Weights of a small mixture-of-experts language model, trained from scratch on English Wikipedia.
Size: 13 layers, width 768, vocabulary 8192, 200M parameters.
Experts: 64 experts in each of 12 layers, 128 quick GELU neurons an expert, 8 picks a token, a sigmoid router.
Below are experts of layer 8 (counted from 0) of a mixture-of-experts language model. Rows are named router (the router's row for the expert) and show model dimensions 128-255. Each number is 128 + 24 x the weight over its row's rms, rounded and kept within 0 to 255. Numbers have three digits each.
After each expert's rows: "comes before" lists some tokens at least twice as common just after its tokens as in all text. This comes from a sample of Wikipedia text that the model never trained on. Tokens count by the router's weight.

# expert 33
router:169146145145131125163156103168123139112115118079098137172139130126145080151150107111159140139109074148097166125126099158101138110092149108144135106119227126148144110137168091116132164088143134125121147131069159097117107152137136129099142142107169093149071132105137117120139130130066149118149132125133133105148197081127133112156098137122115110156128121144127121169146083136113120126121
comes before: " |", ",", ".", ")", "–", ";"

# expert 30
router:164116139138112100138149108080150164167115115111149138115134166120111157139120125109125078113149167129107181112063137149144119156135119128146139127107157156076145151137113090164174122112169103136068151148095132086121156149114133140104108134123129113133133094124124165141173107132053109119071137095115190189130152101159120130100127136144090123159136129143137130082161130141107168114133
comes before: " of", ",", ".", "s", " in", " ="

# expert 11
router:135147172166146127102176115116141142107077124091107135155105143135146124126143145120126127150111118123137123127118128122120124148083148098159136154141129159105130154134144137135145132126134123114126125098121170098142156138145096145157121116139087115129136096117099126134141122132126162121100122148130118109088123170124153097139111104124144134153115107113148144138096134126094136127109
comes before: "=", "\n\n", "The", " The", "In", " He"

# expert 9
router:142118160136147126138194130148108110120136156113130099107121139124151124128076167114144160150104090120115112080086086145114131145102123130129112137130144139106119134120147127114136133100152147157123165141099189109100111140136119154104101162127098134141114132111113152128133139112104135099113141144119144104102170151145123115171135109149150104142141145134125134129165117146128194162100
comes before: " |", " 0", " 1", "–", " 2", " 3"

# expert 32
router:132147127130186121142165145122124132100133112104091126114107117136155148152121104120138111121090117115127131121142127131140139102130126130146151120091184093125129110116194115148103155092182082123057134133084131093120088148140159099108157117102112088123128155104127124136108111137097155167142150126145140162110125149137089091109157114099080109104103163135151116169136118125105116143139
comes before: ",", " (", "a", "\"", "e", "i"

# expert 2
router:117100135160150132112128146098145114119141168098121115093126148167116117130116124088112145144093165132102112073133054125159123093139148057113140128160136145124129134125156170145109173146172157109087166136108159114106109159160156122110120119079104117127143063132172107134122174119130096146145104171095133111109176146135199115151117122100120134126153103138119149133155132126137140110107
comes before: "|", "-", "\n", " |", "  ", "%"

# expert 39
router:172130192103139082156128168145119090075100139131117126139122134114174092107122151119117150133135108107131117104181113138091146096111152125159148127095141140094099187131098151153159121123147145137102121119121166141145137079142154113133127130138126123118112108165151124142134146144158136119117106142143145115105140154106169120144116129083132133119158111086142156133127115128158125127122
comes before: " |", ")", ":", "6", ";", "0"

# expert 44
router:128121173153161119156144094151134126119120117120114132109123123175122113151095114093170138134089131142084135073139138138101134104116163120135157159128124124151111138115126120098169091135157120115160128122078143141128115183138130111091121127088143115118129115163127081123125134124098134167101136148141167108106131116164105108122134122138160083150116075120110191133135148118144130101127
comes before: " |", ",", ")", ";", "–", "."

# expert 18
router:179140120112169137102109096119158141103168170086078129094124131117153139154155139111127138127103132131147172131118099133136122106151125136141143096118163127113096150145182163128145139111090136130126125151121128100171132111131130132056112157128147105122098116135099095125145144147123153174159088153119145169156118155168150085131157102135113134105143142153116140198154132144156125144131
comes before: "′", ")", ".", "\n", ":", "°"

# expert 25
router:124130109133168119139142089098179108160123178107141160128109145117144156104137157135183105145135108113089136096099125110093115112130139153137109148121169138115120130119112148155117111106162159122130135138113134144104121153162105107113153107139114092137140083154095105091138146122111164112125110109138129135155152159139143117123115112139077120137151132131128122128086105168089142110106
comes before: "=", " of", " were", " are", " and", " in"

# expert 19
router:147132135146122096127116091112117132133128162108120120168101113125126118139135117117142157112124123132131135120121117140127140128170166137131127114150163153119143127110126153099131097095108163107101171131126105097160117131142107087122165125139112140157169120110147133067151164145077107120089172140082140147096161136137190139142141117123143141154161133136087127122120129069133108091079
comes before: "=", "\n\n", " The", "\n", " and", " He"

# expert 4
router:140065111124169119125118144111104158154106170131140128084118156130111143103142115119135147150134097153125146089121100171090136090148121092135160132173168160109142135098144131127109082126138110139170110136105116119132133160144167156099143101119133137111160157118112113077134123119124131131146133135104146107118153150137164115115114102093124125084137062152113152175077084120143159113129
comes before: " the", " to", "ed", " a", " that", "ing"

# expert 28
router:157127142134144134121152108128151100087160126140103146187125131127147145095103124098094096076127152105122155102140115171118170155135148099125108130126168126114109098122151105116144150163150136092135165116156131130151149118165103129121085136126119120129095114095122146131146160136123068097082112136078145155083106119106103104136127118083145165132124093124072170131141154110177099083111
comes before: ":", " by", " the", " a", " as", " \""

# expert 3
router:129143151122156136111138164117126102146123153098144119128088093149119142145106153103115162117114104144128153093147142127108115082130107117113149146107146125115112092138116167134120116125122096135065161076092186125120120119138150081104161107077121116124152165134143100141142146156108148167132109164108150165124124139128155136126141126100162137188130128118144123149128119160123115118082
comes before: "\n", "  ", " 0", "-", " —", "|"

# expert 36
router:196127146169108114129148116122130119136126145140112150131119132155139148146162132107146144126096164164083155130102117165174130157118126120162087125104157136126126156136131140158097164091137112124116154162149124137126138120120113116138135104131136114120140142140132121088146168120104129145143102110104123141153129141112086145098114089130126098171122128110133138091123135128122155077105
comes before: " of", " in", " and", "s", " to", " for"

# expert 23
router:129103123161145122112157108127126138102159116116100156122156129136112128128123098100122144086129143129185117124150118178134186127123131109152126104114126129115137087132122101111096141147156136129101193159119171114152118110165108112149143117135132132134114133136106137124158114135130092117088136147106142191106081158108115101120115146088124129136134145154085134136157134162160141133115
comes before: " the", " a", " of", " in", " United", " American"

# expert 16
router:114106166098179112132125098125150139077111169080102127154126094139127189114097157143126113144151132109119113131131125135148141159111155091151184125120144134112098093138175130187128146148130131072120121166137152142170148149171133103116130140149071128151140132070134147093156115173076157152100120139135133125123086147126144120088111100128138146128158097111137093117117084153114132115151
comes before: "|", "l", "z", "t", "k", "r"

# expert 59
router:117151200129119155143120144129131145146104143139141155145120157093121092102137158100144150132109113125106143077100134134148154108128151093147115124100149127160138106139099158127118160072122155151133112110104155122147123129143148119137159102106128117134127103131194103110143110177097142191166114148111138102131154143165130149149119129146120133139104140122160171160126118146143119108137
comes before: "=", "\n\n", "\n", "|", "-", " The"

# expert 53
router:151138121107166127144153137094138122090081153104091101116107110145182126128137131156144131140115159125099162059164140166156164114164139144121134113107173133100080108141132146130104133128128182116064146151081139139122130157140144066119128132083102095158134111160165086107150121101143118111126126180118121172125172136141133132136126133123123085164178149104147144156159124114110106138098
comes before: " |", ".", "–", ")", ",", "%"

# expert 41
router:140111131138160143130139087183113133160117159097148120103120109113154113103109115139137123111139111132113140130131120129118172102178144130141153133154140132108118109110127136151113163074147123147067187127106134151126155102142137091132107074114144149145133123130088144094122145141098131116136155189117130168147162110155175121129142139148092067132138095115120135139133087102165131133108
comes before: " the", " a", " and", " by", " to", "ly"

# expert 5
router:115112135148126132147134093052139143119071114099134128131054105112157130115119132147141158151136150061097157134130073130132138161123147173115179111105110145095146157114145156119102168103139159155115181126114121130124142140157131115111074147107147136189119163114125119084133087107099107111129083155117137071110140106142132066108135052103149133162202101090111109137067110108162110104137
comes before: "s", " be", "19", "born", "1", "18"

# expert 17
router:138100175119134105105126133079165120133093145146147133121081123159136138125090121107154132166114151135077176103073131153127094105111147104125131090142161156095118196111115119101135167128141114143125151132108134117125119160106088130160135131081136132125109124103161149088165152129141111105154149135124133122147155106149140136128139104120092089136154144125155140138101116121088169139141
comes before: " of", "s", ",", ".", "ing", " to"

# expert 42
router:135124142137168135166090130109102139132108139112143127111122162128085121119147119114130147109118134125102134114102130148058148105165134114095159141139166126108132126124154098112131086155166130110124129154084115109127128134140144114074132108109129123135110142141111121083146115109122084106122156147129123080095157124126161142119106129104167117097149053156110167130096067144174117089098
comes before: "ed", " a", " to", " the", "ing", "d"

# expert 49
router:152153139114117127122131114179123177133097160136135120107111145097143100156141153121158169091136127143154106113141118169142170120164185108115121162149144154131114137094121115155145086104136135152114137098110109149159127124130121105148141132148144149155093122127113143124107144118139115086106119197110155155051143125193148106150162165170143107109121098149097108137094128112114099117106
comes before: " the", " a", " he", " and", " which", " it"

# expert 50
router:112128129150129137115131093121150117173138122155131123149125134108122135150116131107092099064109174120092174164153129136139128097164120143160115139132192119089139123145137126151178127080150130123154153132074168105130163157131093128146154161098156109125160141138140163146146132150152109119108129125135135170103116115132121126133159101123076109149123120127134154112134118112135122135130
comes before: ",", ".", "s", " of", " and", ")"

# expert 22
router:151152143133127139080138118119144122145097141119111126184122105110130121155143132124144103104134142124180138106129153115127132107133157141116112110095120122120140131096120120134096112132139149139124146122083126117168160131166133117090125142061121134115124112123087115131149140105088150165123105127121154145114128179154102129112132126064151128108130170096139117159118108130150112110114
comes before: "  ", "\n", " \"", " 1", " —", "|"

# expert 60
router:160108120181106113101140076114169123152097156141153081146096119141135170140110152131160146109117176138104142132095125185128134141110111110138136145128151145071137125139132125151115114093155088132108125145072128129113132131097157099108117120093110108126106135132091131134128108145108130132076101108119109136133128111119130088043162103131068099145113160164161129116130073127131163113149
comes before: "s", " of", ",", " and", " in", " is"

# expert 43
router:122124116137150119139164140111147140100158148123151163140129149096101151118084141131129140150102136130123128142139135106123106115128133134139144128108144140091154134129157140175164119114087130112092138176126150154127138130148132146080200147119111119100166130093151142131126116089077144117138119142150119187125149108107174098146100151078171069114133137078147113153132109116103104099138
comes before: "|", "-", "  ", " Candidate", " Party", "The"

# expert 51
router:118100151122177121120162124135156143130137152125163123091091134154129111122075160103140118152123162122155159105158139135131119119155148134143152145109169098138131128133166170138104130090135162147131120155100145150118159145165160098084162098057144096112151144154139127140123165124082129168102119132132155187133137141138117106102121114137126122168138177128161102148110112119152125132131
comes before: " |", ")", ";", ",", " (", "}"

# expert 31
router:184104138159124105143117153159116096136109134121156140109112101121126132118110165088113123131124122123087134100169165113089164094141164074144145093126143113103140111097172124122130115145106137134133164169118181105107115149139138124104100142100099137108111110116087133127145104152112121155127145148121101118132116119135127131121152096105115114099133064119107181122114100155155129087111
comes before: " the", " a", " to", " in", " by", " his"